config.yaml
num_hidden_layers: 13
n_experts: 32
moe_layers: [0, 1, 2, 3, 4, 5, 6, 7, 8, 9, 10, 11, 12]
balance_loss: 0.0046
init_std_router: 0.0108
vocab_size: 16384
learning_rate: 0.00502
beta1: 0.95
beta2: 0.98
max_seq_len: 512
max_steps: 8994
dataset: "wikipedia_en"
Below are experts of layer 9 (counted from 0) of a mixture-of-experts language model. Rows are named router (the router's row for the expert), gate (a neuron's input weights, with its number), up (a neuron's input weights, with its number), down (a neuron's output weights, with its number) and show model dimensions 0-191. Each number is 500 + 50 x the weight over its row's rms, rounded and kept within 0 to 999. Numbers have three digits each.
Before each expert's rows: "comes after" lists some tokens at least twice as common just before its tokens as in all text. This comes from a sample of Wikipedia text that the model never trained on. Tokens count by the router's weight.

# expert 20
comes after: " |", "|", "-", ";", " The", " –"
router:357577517560523443486482482470514472475543648443523498459473497546519466508443496498493571408412470506469544529567457408457524520513473483474497379466498528555482541467571461570439461599461541498512513437533461517526452533631461502515500431493481550464444458436472540497463507547468554600493472438402563506533482441545532422613531435449537468513525576446507453518497462408437424525522609487543563443444525470419537506545476520470483448473515428507442520433541465452469418467563431469617535492545485475464610519529479447429439524536550509593488426513484510494534552533544487553
gate5:448549550534479637492490552496542452448628514464494445517394449529553581513561470592407473460463501512509501462514449513511538459427488448552434543490467612467428490516444541483503556508532549520462494534477544480377434503487469414559569490505449556502509494397555522492526532563398541511553412524451566477503521526431424524500537452448481532543454486514546499640487527558581526558534543508446502490530509472441563472368391506554457473437420510440441488552529551579502551398505601558489498431449499512523495519568534476484449555496420463514553449467492556488511436469544521536
up5:437511572524514439496514504478542538508595622493437408521432409527513479545426412494463508554417488561398546432474431482540515455446453448451527502464460542507447540538519464453500542534482498566576545515540548465411467492422467420522470414441490524520526481484554475455507547551413562470563477528472593525551524496513404440502559451547473497597422465524594520458585405577528503539574523463504485490515598538446478507457483438509502443537440400469485524590492442459558521427414499528439523468477499490552412521606466510521538586486404471442528502498465469528524531507409592537
down5:459434482484462533531503505570525552495527508495519487493621491474437490490453576477501425448426525477456506482529526419486531576526455463429531555462529466547456502572486511458397544449588432616459464520525541567485457558539469451563426444489563495491451515618551508468532471533456489449488513441553427562475539466532435472559568485489433498510527575528441558511419554543481637473478441511562537387598426489489407529542509520570478515462476544543474471506518530522563465379386426471437531531489395572513516476417550494421497417501474473459481468506441537506443639506506511549
gate6:525512472496534522581540453551453560590508637529491536454489513454389539487587396510505504547423470462413431577565493456473510536533489486455532597512510430523540564449526568449443554447510464541592521498562525453415538600476539442480574413451548510527505536477481519409461452483475528442530470492474514476623446528526529404458490479518501460497456580528506491522491581421468430439502600491594596457520439550477500405537514478479582581458494452527493584480406544509533497538542519477462472521578607533556504522481562536477511502511534540454517473531509605490505402537520573554
up6:497476501520612527413521528466585472439455370429479442474545463497514372556468547462554445423563554471523606477495481504551434430503527515512466452501561573426491488545549442560578560483500501502459483548525501550558558395583456511582506554493438475490536587559503465470455502534455395560429478585463507542452446468487462535574548544485491517454491442523556431436542475511449534578474506520491480522472541521488550518509494518530475513579508583495527476477462484563418484484423453498600513468480485497495487534576492597568565600465445504552624600408532385545498538480524540489
down6:557520527468383625451497518459510495496475325522529587440476454510526484450563521477508358485562552473508450438522574491570469514425533484452553423527582429478434470504543475486557477452597450511506483464422508530454489476555518444462533538484478578413584456484471579449452492510576599484530525479512429545486388503494435538469549512471471515505519529460589549413550490477438500503496501446443569492429439495552555541499493427465445491510498479460483566441503392491576549557542570520518547542432608452484456471529546531471510502557503500551511428406504468508483546556499386501
gate7:468490521482553478585571449467499554539530545461394587476533466615472492557482462518431556472519549460443519568560531496438529502493532553564466534518504607530495471507443574526436437511444445537519432578459500451523445412502457519470485485522454404435428437507561637588423504571512560539629444447490503530482495468411445458521491477484606531457524495479429489452445408434553468468565502477527464521528478506472442486480478501444492554531485549562513489377520514477483484540542457507477433477425439508536573534541521412482478518474523543461467440645508470461586530567486613446
up7:463510481414469438464529459565541507484422530458491548547500486642425462610444545476458484495360538502460500462499500409434537480480557479528517455546564493555517507543506506492549454499380519419525540452499544485431472533488528488474545490571589392344519475445441498434486579446499604514499548574434551567487372496399475466531562552528461492526540495433521530404522515481535550467512444451541466484562465534451513499478480475444529462513479463551509566468402467503498436498496483484593398523478509484489513549501564448478435511534457541506536484513571422364591531481468494539
down7:473541437416549505413534483567470528610498515469563504549464538501460531499478566517609608467510535512445417540512547440384448460578443523461508550512386552538509563528545521597606480496483537499506402506534516457507550551592503587486514455516513538485541492432527430469536506536562528518603551476497464492554492473513551456554551419551535558543515572548510441446539516501546466501476425610512547384386499534512535523495566495546541464577494517557482533424475503461512582475460470449563579463520454553539515396510465446505413480475498477398477536518530487465517613564549450454

# expert 27
comes after: " |", "|", " 0", " 1", " 3", " It"
router:453488521504523483547581477575533563483527418533578514501423485567517490479568549515528431444511615515475538553479479536460445565428468534468474578457513517497460528550434459389523511581494567588559439423443485526458486546505443354494598478534476508501465444509559468489482487535444443570426589538491497531560492482388494488456559479562541559504484512455552518577548461444524566526565509614417493567465536475513499507496455412489541422537557454596420538454518564445467525500541518550468504422568481537411480538481569447491448420532594532529438507491622475462523491545535506581
gate11:502461550485513631485549503524549473498477442584430483362537500557590523486528529563475455503503690465454481562480537507484451519429509422514549491539513605460504534492556527561459523551499587527523490472416502681511552475467595440461402485496474535500551468529516464513493397544500532505460503442480555478462550533438509486507513495558474429551484533471462516561523521535498479554506584525544562438483462496507465414477470538528530541542570512533512550556467515545532531524526526488491534469530437519627513577512527526571518627496412532548408442440531477546474496499408618474
up11:495427461568593523562569451508448526442440438527446556442446493521497556446564491480544518511463567520494517560635480453409498465385567470392569458536491606434602588527533520433415455505402496484597467528503398537396535501528522472427492502469516500507454437512536506542466453567592485556503523564529589509528434444495468507502468457539457548539508541531461518469477561542578444578515550484438465523522480545515510564529476482573493500472522542509490571527438563483590517600437467532497514449443501424594478488492459505520516440582442584505501454478532437550539611498546469512
down11:545493428596470452579477498451412460484484434526531468481508531475470501464509508453481459539526523495556496527575563471504400528459593535516529515508494434490614457498541386450449548472469509499659472518502516493542515462588515583503510522486518502526516546490590492579506429453474500532409458522462490580524527537414494381558530504422438584386459548514534541487522490522506420522565472508451464530450486555506535472610437532575516550542413489504455445485449496497503526505480478522499542569461394566459532579437453366572494477426588578441418505505454477500495412602529468510
gate12:522559475483436549523501566544447451428484572487525510491440474436535465437500559579509550586486459459488499525588524524491503475482524518596553562507488465476457450493402559578445445435486483431534408584408479516473490453518511519537461422477542524445484676588501564492619512461472555559567499511471511498471556462515504480454517383528558381517533486502358445534463524447556458522555498571446463589516429477496502467489438512642416527608484544486466521515418595487492505454591513472472497515535539463526429511482483512569579558492471470518481442553498465495482508430483465490
up12:525561479394490460491472494420483528487455516548552557562531477505580455384591628459443563497571553452544435561490551604460515574452415485421452446609459439476522488478489542435492462439486452438498477512510516403546517451500476475456471502482445523505521556549556448560533371417454474544524549471406485528553527467482458515538545452528433465485485402431482505541578470457505429521469492471494636519530473480549475487464438536584454526562478447466487439622442465443507568487458462493493440538450507404448486522453600445467558559475468468536435548535440483484488553505513533556
down12:513504515590465523523503531443488443537456519450545447452530476470445443574494517589528425489514448491487549481544536483551473537546594459430528474525537467536580451515505556535546542466482468452450534512510443502506520547457420458443443533366462527473456618476482528498491483486487544449468395573513426467529415510456500495499530537473494502507601568456501531442542460428506556427494510522486542429527483525430391454403479470468520525471530494489482492477430543548637517484499535496450433407519539494551565488553412534612467494459474415507475329564489428415609506401406448486
gate13:540574554441529536466591451548477569525453524585454544500434487398413486462501560515504514488541489555532436499415469488566468567481462522520558484469440469425568515557486515436498545498488532445561420438450426493414455590505566458524538547554419491506479522550613489549496508598536617501540505495544528492513523357457599482461514478545539450387523502509498550546473446515492443518561453515451445522482488491464553556482461496462491459529517539505439477512554539542607497508555505458549479510515518453487571538561481489355569476501570580485413397470453430554558478386558476432
up13:558492444589467525482577495417487461452544489548456443550472544576475517453541505547551485450467424566509533450548558433511508511441544461511504427501520444499518524492504520486493457581490578477477471539589517416566444489443498555455460495510537490524562417524498599468529486457434460514468390554484496407470556592564480482547453593486512630570389427432518453512472519424456546476515613427509461471456490544553489445517416494579407534456494489570543491469536447437503555510514573580430448514470553449462509444481482505447486508542521513589527554617564495465591625534447496547
down13:531556427466499495530508544457470515452516512521518404601545512471406518548509495489479439528557533608541533430397483484523429481554469504444533464449487568473472519460487482553512494422492500492519478502445539440495526530443573545594490503425405476473447577479522466451530405444545565524365446441487479637523502425491591464493455457607482542503545502479485526447529417418521486568458554517407569522536509532542474498526419589470379438412477560438484483471497524547565471473490533555535493576503457542507477536463444477387490535510485607496598516486459573550566432446523436515

# expert 3
comes after: "\n", " ", " 0", " 1", " —", " 2"
router:461469498472460485476559419542449544573466566560481447573460543469488435526516438428562559530540435431418408531500487511455529461567609489456575542516411470482470495496416593491510526538492507569591467598477535436560502427579484487482503433529492577541549477452474505424507472553424395399478494552517610472583502435446489505558472445495458502622472477516579565496477391563525555477502499557519442567438503466568530606532519598470556569448480477464548488477489482436524420457485601429460563473459476545452519436494528594543551534506486463486521470497510452491517502493554560514
gate9:533565449556471470485476549455522584471524482546505505438518496474479526484564495538587411441426489526410625486540499485573464440516501563549537417381522454479476500529560514533520407495552510524503572450542434547526546458441530472453473601539527548520525591422470518550555506556454418498533637489510457456478460472459474476466593499506370443560496496529475367523468585462516492501560544510492429494536488540421477435475466453502485520427518592486468525513417534513567437544538339519469420490536432436500458578427571492467542519476475517522563526446493568482482496509489588543
up9:520555513606464489379471472450562523570526498543473501408535464487509454586530504572531475465511399486411553548517527514541465429463513596568483517407489487468470486520468567525570484497532517556562592461464496564509571432498512513464512634515533569531533560414522459489589500599454438443515604476452470463477516446472569452452577503516381381575517489508496481560479503432494462469570559484506457443516530522405509455497475445442523521479474536454470476509427537502549430526565478491464457403474447455511448588531557546513467576570464462530593536396514559497497541499516577568
down9:577472541414459454481527586424551589415497483444488554481540491541396475411483459505558479486519474505429604551505551516478450453515442392500471436467522426561532513481549538488415509577502368517578527550486506409586537534615525491472520458546486393494529406519542520538479557510508433503473494396490504499490574417531508478389484441417542460567429563517520459443405523508485539540510446411515461563501580506449507519516487483479490491491545529503509513540426464457546490524469465521470399567406482484543501474489565451523584423525511525524512548508371517614465510479544524493
gate10:588550528447438534461444460543479530405448587501537483513485464537483417470434423450509488532539425516477542462433514416507496553513449517591478508470522537472544486561558482555579483568505435508558490529515549427470481503468446494506485474481461558413565467543430465502508530433465422594562559439599591491552545473502467512423498491491490509485441629543449502538445580625476424496460511474467506507486498507484564487562402456465413485467567477529464537548481481470554532560471541420444541401559570541485496560457596432543639473539446572601508590524504485449543415501493539524
up10:513446520472439546511500485559493504569408478516545456565401476495457438562524444505459468408518381483544534510578528357486513524492488499550503528421561476437513563548592495600551476555525458517508536532454491517461576563447525534465486477446372505513506457509508527547477507456477461488549519469503500470566537548466458460452523515429473455440443559625492461561496471554466480518556405618553500448475577492556440456577408512542498517443488486504504504528500399457489468546479419493400516456489491555486434509482564459495606532527463607467465651563522452476486399467417510466
down10:564465497442494509517561516515450533469424472528498471482509487442516492582501509533495373456510486474469540597419478543481495406501439527476498569400496398517408505478491423477561560474536424433527449514437537488526517524516537424466469519497490561446597392483511421582576473449529441489506559434473529492431467559550516520573457439459523554527477474438476433510570493480482496525414554548516526534523605584431482557422479530502455485490538453489509525393405507494473585430502383438526461523558516407431554620478528514421486500448596542442521521479374532529439475548523537511
gate11:510560420545493517430487473420511579550533483433502495536513521491517487457543508436431540512497519508391556485537469546524523562446518461534496584508415570435438421481524389469511513518430527451466605442533426484554499459481551524497451474441616417394512521580573495488534457571542491490502480518515533519483462486483580465483471544466421387481526553523522465417480474588547535495589558564438630438630452553497563440460511409488412405528538528400484469404529544507462489402511514503525455538505465509568552537535511567446448554478451548481464548525496537509428477499439499527
up11:564563512523478496437558471517497563432506445467575571463441493562589520501468497488482532600564481486478556496540436503498403536528433513466476544492497509484456507457499504501413568493500400484552568535514558601403521462623483553464518470430519544443455532455511553502544501467451449463600540524545546523463515542430483460518387512414435501546593552438425535502469466382591492418529446498519566519483461479492408595468577401455557537350498502453509528570482538568474451448523439551477412582554546545551530500553512457445448526481436423486432532492467519512493509522514456475
down11:457568462509535447518539503537481495579426516554391428441518493528549434514507571539538421471468499503495577528567476522408480484446474472548627493531546576456432515495466533541514523478495564510558479478486550391526527470456451408497510486546477533413538449518525557432486448540462457337421517384422449491526487447486512507577541538419477418468430453504424588470570442507472427475588592548442438470461605575528497482462479492506500528552563464441526483468496498492430557487414553567372566508514428497458480481477519499417516489507502528428519583521476496528417462522473453508

# expert 2
comes after: " the", " a", " The", " his", " an", "'s"
router:511563465494434584541515469558405507509507647472490534448545474455491561451491555469507541437506471500407511495484452535523533534554421466435480458458554545481622590512471490632460488434516454490492493557525450425455464554549486487468484528539380487471440569522502589524360515374479489513447489479448471486587417526556457480419506535485568570519427484507514481465524583496476508453526523509515515484445540508489425527481502467470505466467435512497430524600460354592455599569474444522568488481528576469480401543483507468545454491511545477479392545485452480533499461528462519412
gate2:458455430490475531462465419493427541528493502535480492562478471441607429601512473427521583463526496484510507455449515562469453460519489503406555362485519474532564540476467476557358487481545557440549537547491548452507499559470514444526502471516424400528525572510528539503556490413475504472449511612586451562448486569463515555555524498503524541544468602475514430494340482430526522476516467502468464518446511573492455502516610470454462451489556476541474504525581382506541490543519484589511470463417537490426422445556499470620447486536468552522491450591375489458461499480495490492
up2:594529556509443440567542472498564461432538498553521503444472502460423512525495571575463517455534492575490555431456427574449468548484466516472435560504490568547524468495487440558603541462580549414535486525532439510471425445511589522446535603481525459460469523535506506540561461542463426506554557435495509522599503443544475483540521447500508478429477501501511424564584581517507553516366505592457500499488454464449504599574538536583542464528479455426491576427431459460538446457542498487514482441434494524482539433436521581533567536515526538371465468439629558473422439482522586502
down2:550457501462462437506537532540522433461578574437424493516425455482413487486536463632539451480469574465528424495539491451543538456520510587612481496454478551531470483531545492421510567596459550437553456487513480505556537522474563440389591598503603571486514507476482506474482559495508441411549537424509446528421474624418537505500474512522523435458539372385546564472549543471524430519417569486510472458584513532509531557480480479517518515443497568546602621491577465506534590470469473512527443480436510550599525532463469451437536455476487529476509481499523515509519548501539487569
gate3:530505479552525396440561457535472542550525514567496438505490388567486558488546443458561540485467510435625701455497487487534508544532491538582490490546515488499520561413542541486509606532482519501402375435490535481503429511473582513562511474473453424496481517568439510469411484457472504474482506431447532492543408529505535543525519509487474534562497545562488426466481436568452560476501543471620501467543489471547591498581494443519575443522530501533505494542498483496527428525472422414580587517429570505435450498513418449415510424476469452458555467542504598469469455504512420515
up3:525368465464450527510453491433522411489477538539486430487505352510584508493589435549517501531555522495596478443565499472525511531512453558497452492583454516472482508468543607491459568579468529532414443491559555571551442574454533489560521549463523530525542469568509483452482539493493506395509532416518463542481438502543495560562438600518416548570560515487502444490548470500407566450513577446528453475467517500512493499445496493485588539516504551568446538526584487537529500526567492400579636540426569506395454572514514465493453490588494488448510518432533622493427441534537494508
down3:501451438498580495555431494508557628555505490458495515520520451526564540509525508516410468601505494504512595501465614509454561468453456439503487529546463454519558557513510517526497520438450463557538460409420471513503504520483437528493564530564508518414593538523561534379642453493523489511535541461615446495589473423536497475576526452544547519457623544534519544544461505539578551505457422531395467468544559523519586546495617551541537554461383423538586526507470543404526577487457442461540488527503505564465461501470538538552456483545528477413503484501509439525529508455532553441
gate4:470578504490436496447435530474412479453673618583536424522538564463533567416522556425483463490480510528456527439550537483499471482444539554533453491464473523540496459550483509592449473476526491512464493546492441474495483474515531494519410529440467516477498510489459515512490464428496565537479430528451488446435471492503535430556522481535437517498547412589593607568517547473511466402463484524375446435505585532457444512611446510535440597408518525537501505529528391531402538648565494462564591562474498479524463516499415458496578518488478562523449457489548550484516559509474476527
up4:466489494546524590485434499471513523382458498481429506509497489563471477491466510494550410445492666488477445494473506529492473547589519529464466571529453550570430613485479537504615520458421548525473512502511490556456517518530488516583471393464511443470497456538427473509487461487491499504564481536426537490512567428494500519568548457478554411456463446508565491602471456491491600445484575473606486405479435576466600474449471554486463561472512543510444518513460573495526477525478542473512394491407557621545635560559496502564411464503580477465415568548482522448487515503463467549
down4:492564465510591576450512538495472479481492535592550448509465500457554467494422495541519518451490494455427500527514506550455526518485556507472543474601473518386458531457480553535466580540478434513573574512505546545505529483578521544528511511496507435530507468529390507530535406473578418553557556455417520410467604576453410505535471469572534553422534503492578460556452438561440534519501475556541599589561480444602516551509477564442519511497489530480606462495445557523526507487464518423476466466542539586583592487522529519441607480456385466497373527535465476520488473425605451524

# expert 15
comes after: " |", "|", ":", " /", "°", " $"
router:451558541400511473550565423501480490511585446461570483599446481545527476460570548453517448508603570590522395434548494492464388562499521550567513526489558432415524515510540470447572483603525504526549442504462537499572470484510425454427491505608561471509453429540580474555403500564495487520508534472491472561535554525508490489532402449542510476525548556455527523549423564496470586481424372540433531555488537560501548395571462444450536538571507434540407464507467516581449563412468455551482561552563473459496488522473561491467502451461454564528457470482493496485468487500528578447
gate11:542478500466509488591508389501542539514519526517525500523598441514466494433460520551494427481446542470583536442427534552507455562552488511426499516430506517556545463421518456547434503541490462532492519454560544498438453550481491588494554495377532507579592552395516550535483540541529487650500544574561480506445595548472551458472464449468570492479473461425401480566552507509554453514468485433546559548444531531559536501490441523458481462466480439560547618484535456480431469524459479472433412539563438422604408565531538569504511486518529474391551491444508473493464514414548389521
up11:582429429494489503509543465450578540503482558436516411574470383546592374490484461493465502509454401530540475471525512538507411589470506497457571502470499443486545475361417470523499520546439505497412411526557419442431511531484520591518480494539433527467553443449584529440518640498387536580610498575513485467522493493487520568538530488453518483462508469534519405586530496565501572518463551520502553457535491528559564442502464542466517508493525383506536511514504438451473565518504452513525524580529541439514424601608419504458506560494525498493437451473503446547525476506521531484
down11:526531489515544543454501536542485453508548450555447610422441598507355480470500469521494604503509477508509577412439547589499484544471521528421510497409428556479511498460399526501509529560494456498478517630536542499507538502536484537499499479521446519547516511489487556443523445529594559466516469455543518463502509471450561397495578554444508471462486559428484494529562458481489555491450463501448514491441612467561537502492435468429525427528559558435486468390458447437611351536451527581521422569514454487562497597530506595533484509546459461491536449460573455568598520462456512516
gate12:509576545576484546477568439476470567475527465493525478530466609559436542477457535441519521434457492460509566478401532455548644469512586588486581432557575443510545451452416524565432503462513530492526537514525482470495510545462461431531512477519407474518519422555563534403475553510486518486481513483590535533496507538475528540548455375534525584531439444535516507520559545586412503519428376473365465513390515493464540512491510512553552521533588528472509506590503437477502554535488578540555512513587402569539429518586438488548495486489501544475523480541607487553486505418489516509
up12:498621541525382464569506455495448607480574432504484533587461565443492536526522503527530559549512505475501449415421529524504554469511510569498580451583576444418571454426435547474517394521531474491471524486529486456448480446420468363525475534523416516537531463533569554398495573566500542456509475456521543461493474508453534546507438442461464592516495498528491468452446579508428525525482423567459443554440494483417500466479478438609529540504587577484463502531479421500516605494550588506494482488467416532591501519590466513472521511443504479519465472603575496578496468489574518445
down12:476470442536517521527481453533537489538499490526513394626484405541534459465508477436415476523529500501437435480534500598461466598605553508495427516556520518529556604529510507478509391532498551543499448473482525568440434472467438497479528448579596470475493496574545471459375542522544464466524499489563479482504465507464541616520527427560483487532445525472580424574457481516435405535572423523457493502424416485506547491560418443538496491477540482624410536455438497480485457474426515544527547554375522456567524473443548565408490528416501475473449422454493527409482500469462539468
gate13:439426509517505451541442496506541567504600503466462455511494447481419456501518510452470445482441502496588580423418545560534449626557405494514481465464505639499500548435546422584604403520478538447577475531625472520456487441492578582528477513486424400510529558523477488516513495503512509566516517493559504476382474537441497579480509441486470392550552515492453511543495398603548482574543533514460444578565551507479528418511533446505515525504517469484541487611498526476471488500511426511557429506452494414470487524495486500479461546431492431494522527494455503506373511524553604438
up13:518477540530519573462567508601530508512652436534546327497551531551408514492485481469546515479531557528521470450392532521523508557503506422512543407591519578445512502465515447573574394449451570501503527545560484533472525558438501500485472471491458478519499499565455509492465461504490526466472531577557406481485436590459518496521448507529546370514590508566476476524530412510531526528513453449415474547573504493471514488545482497475511491491473541456583444586484523423450455534564383541505487494493402458432537495564550534418404499552508498477552529428428495486383513521452412493
down13:610404605539535510479551445495550484544541532430520486506499490549569491613519486602544562549501507478484645548454545492543554500563403581565483417522612504599398433478475494486440545436537511505474529504444480606563557492555505522423453497482489551420476473476376523503450507504563450457482422543504597510512584463447505450530518462451551525572511545558485497473512542574588469471544511473537513491409485543533565594466508471497580524544522488508410532562505507542519536476522497458554468461542520482505492467573429510493454538521458568598592495454475498514559431456464460576

# expert 4
comes after: "\n", " |", " ", " ==", "==", "."
router:439533559448509464539478553523482514559470404442487464522477453490526505561490428463439536567541459548550487493488468379506518528569607525490479467576517499521497519521411483517540482463479565510510481525465493486449447465509410575555473571537535568508417494433402527515523531491472482520517516488485576420502555427608511415530508544565528558455539537537614578454549475538483542525529514580516502501478579597474523612454494507455413530545505439451556437459468476529503424435532666466495586460431464486615544428482516570530497519554408454484487404549516452512529469540600573547
gate6:567469547422480487513501551572504521467545535522509489542414564527485405495479478414457506542592511499479461490460490553483425568540504512589497491475441526483391480514597478539506538552519505543478562509475502553482597561479506494367464544476544437503579487374556543585435588480487535405461534503551586500538513500526493507487397490521445594540562485467564543404487521551463437498465475420471596441522384542526538524455541474512482581614481563506495474600527632465534442451455531491512497489498562464599549428511467529444592480574448554463491461483547465550475486525553498479
up6:512550554465479456515434496546409471533459493546609479515512559523538403470492549518334521518571385565590439466412510449591406528500500497478464540456456539533519517453504442497527519489542459468444475489483573479488415551470597565409475441518515488508504511483433566471481504509494456441490527501524418513480473472475492465529456544536530516477619455550487694488470462542472457486508596501480575531442547488492431590480495524521465482506408546541459512536467584481505438503511523592602519464468501424565470440467573504413508574588444522472454504550535428507491522518571430457
down6:407531564517507492453480479458489520517527424458468448519578407494545510379470433503449471452491562452505512523540503545514474473559409494421580484413473489518426452495469497472497493457422491541457493418553578526505571597425428520486516529449535534474530442565606510535604516395425447428610472586583490559520476564482406554542412493461509502486486447573442418462470497544445550527540422500505543574463509549561538527510455430561478542541529476485470524518434455486367490493460418472524493510463522517537523445617546520544551418476515544545530465562469417535429523460561454481
gate7:547546522466472454456418513424454543495474524536515579547433508569450590521556583486473468513534532455553429527461458486605509541486454494456531535509611552517511528571450454390495444517511394479556439506519448557477561468508476475463565558564504523544450438547438470427455411566474484517564561514422570476430570417589569489510428491529531425543434552521501471543470448505562572558428529448530530419583487474467483498610520492519518500442494469543594402525438468476551456435457445481508536481450468603517490379573513415431527435508584510453502535507530456579499533475468496504
up7:472531515546535534443496455596497475474540549486540367463572537481596485498522345476482613550492512531462572471572583511445470447505532528550556496450480401500629484449465622595488522457527546589446469476496525510562445536454582455479519486485468356499516556445483490538561562460555508504562483522453466512494487587465403508493558473542629556452550508535493489538537560511499469476573466522489502564495549519538496408360573543452509508508498462406493508474519499564449491515474615527515461488515487501553492473485476491523520507506379466563523442497532520445423510557557521521
down7:448515538557522483475496521579482607480516494428546454535456485484537485497562488592519439530518537534509542504549453399622483559506489584523448514498496415544522502619517446540515411446535503566449514380610477507491572470475508570459574509443564543496496538576496491485421527479411537622482420399453457489513537593409545525550483482466472460506528520543410426417553476507359556529556562550622487486454443476425550514501470480517469567478533504526458495464573521496518536458470477552524593508422489483462535590526434482556496503523463501516498417437553496512576497485464496577
gate8:519506532470528424517545540559588450563451514484458556564480558440508440388504528432408455459447474580453483511492508489533578514501562401545550444491478468571489593455493491525500517469429529502495461613554575555547545630508409519461535437499466444510490502514530511549432573458469494513438507474438535497418603450456503490497468499499483474525540545464545600474414590547527551493505478530430526437555544531519456461523581501555544577572472503494466486533513502436445380551546517547426514552571583470573617541524534430530481464464526553410593497488414412517583512509498531510
up8:451485489508529513510483483607507536460555474482457488412534558455478536566482535541546465602544507446541537559498527503444467515460441521531545408490598535510476435457549543501571549634524558413489526478428534432448480468517446622493440559490454508405507472501421422457601414575582515478576443464489567526494378512539496423480482573559527525496502534537538402569527535474511469464488530467504522557410500485444476542586433515436525494512537471451520460518574466603547600611531472439469532455414418474413526502509477486523542536462526457544479562507463491563532394521453460512
down8:437509546522490575504510526464466535460462498510473562516521528536463494458461561468515476510483499534407512533571495416549491416486512455559567540580438488611564446478480504470602450604416581533478428520515508531549426505478601512520501467526502433587498515514443467512439515490587509505510530559539522456537585519534518432493463385607511517568480479523503456512555496512465388474522498486532529465461509486497408520513458590465400536597475368471444504515546461423574587452550527571426494436579543507515474451562403514496432507604510416528493543565545461447442461533577555586

# expert 1
comes after: " the", " a", " The", " his", "'s", "The"
router:460557451509508566580445516472528444452536524471523551447553455477537514506482554491512551450435459427490469461533448501572496447488444464455463477452543448519576549534489436539427539468529470538401484460562496507496457512521500453476562426576431437487488475505527537447380532431474566536607478568411518422529461571626489427445501607435562545472540504583445503532525555429510532562547553474511522424409576564499548537536472416493509547598485549463449499551463433489428558491492506552430475562528452514468507399457494463513511394532530469556414458564463541497494607508421591441
gate5:555468531474479490534522486387577464431512434522468568564566480439523540418464424400446532520513438538531485566391491530532468513554435504440469453423468486572459499478473569544444498532505511561480466509479487463477494490539565571498476528463595534485504446461525515525555461538506526543586417472502474544454434518515468394510427473440459445402436502471468465486490476497585650482506530466582556498503553559474541500443580459456398569490471557402542513504410479624467502468511420483508455498442570469506503600423458541456503570499418513579415461574490402446506569490534471506
up5:532508525530425483519486538483592435481501461546557480511569548469467537349508450432399509447533443549558461565405486534508521447547488503443482488421485491619448489431532530533545475510500569532544485546478471489574484480446508578531430536559548461540465440457495528525600455516475537536564438469571463562458488574540497520452443457537479419454465550460451444440479504495561563503483530526613556466509501552495550502473643440469450611522562489438580531528432487627536477494513432564471412484407480464463467560463536592547508538506406514528439485526466395440503525468500432537
down5:395461517471466535567514494491483478590484413581555582429488438526525544495456557567543582428426497500557586463536407545470510523584602523456429472536463581521448437409474623504432457478558530596514498467581611550478525591531457513479574477519547559477470518463518494509551420551485495553461489527448527599521527438482543571499498472468425525508512534469576500508497492441501540454518511545381518484433537486528501397477564421572472486534522417496439521413480445513506440448549537503513580553535532448431477436546455522466528459481513493438370475491510465564450450527476526564
gate6:502501500460431480467531477506478484500521481511461479495501577622473471497512481399451505494546542492502514463544463571617526519514536527457488578473528490529503436511489551485402456438553479479599552490452560453602502472472472564401504386558438511478577528471493493546421495459431454403583456559530504461515426447488589461497486592523536508473407454523573573471449448504534570419544475441428536427515571462511556545529510428571473528443584544460440534527471537573454512574585442506590535414498558512474428505459474503496472574518423365514542516414497556570488561419509482464
up6:534523538470416437518586471522518465515476485498530538493524515499426512581455463536543438489450443653535487481482437515590508625533508531544528485518517455440502453418568440548518432486549515473472428483471517580478458548465503504513502551514457532527380514460538461482501474566534423500473571544612441396478405472528461462471459529448447490513422568500498454535490549535414534498527491460532491517512520529489551418521538495549507465526518521466444435496509462534544461475537524502511570452469509509615410463357569483499553415410519511503394432487536374462448683499478543504
down6:537540437465468510522633469548447515512489522545509534443407548545479514464475522537571421462525511500522547517374564478525504623451478463539443517552546547476507531536464513486453484473431467488582492582495603439523478507510586545430583509539542520502488526489488463501449518386507507474599534511457528457431412443488495531550494554526584446504581500540507485572564567411502560568425489548524477536527403447435486535512564466531489546508557367503485442402500497491518468548531476441461575459560567477544505583466416585538471497519523544493518473522594571532491322539508479461
gate7:575555501483512536502535655440584471504525548535536517552529530473391394500426505521446480538538453491543591523555519537483507471411536430584530493539512563428494399580431566524608473466556530500467535536442476492459526573367492454541408477621525463479479491575462472497527471462525477480542507397526591514490475486563560424511451452487446537537459474478483487448547565513525480468499538400434583516516625489443490488538519532480402492485512479523414548504490538580406494469475483524560534542548514545490430527528436595532581546539464450479495455446480570455464569506514545543
up7:433445470502506542511496438445512511532540480466483581460452480532522532507474552534492484527373499535488379455566485509441475426570465520440518479471477508535441489366552522441534525484513548488461528509497450494554515424461526548528494503373533511426446539522455493528520448564484465547495526454470443394500527562445482505511482503464590482431566513529562629661500478564462496476517536579412490582595520507428491516473573454516516463495406541406463477516438478587519489471455535474433538500516549484419524467472486396400472437410406544533450534531455527476535369476456488573
down7:468421536517464534591552463567538562516466461493547548425518520434516526532469490616594479559563511446468489408508471475463485604497484522571520528553564457539516467549474539438629490416593484478516469527505516515444449552515568430362476494569538468553418599508486466604557445514546500541490560561557502504407540442498529504490449491500498519526547504425494507442424477507471538604476451555505427419541555525597560454474499469546377513527457558563526547505520464517420533432495578428523509501471457578494429516512596450441528450428569466498552516560515498533581485516507556457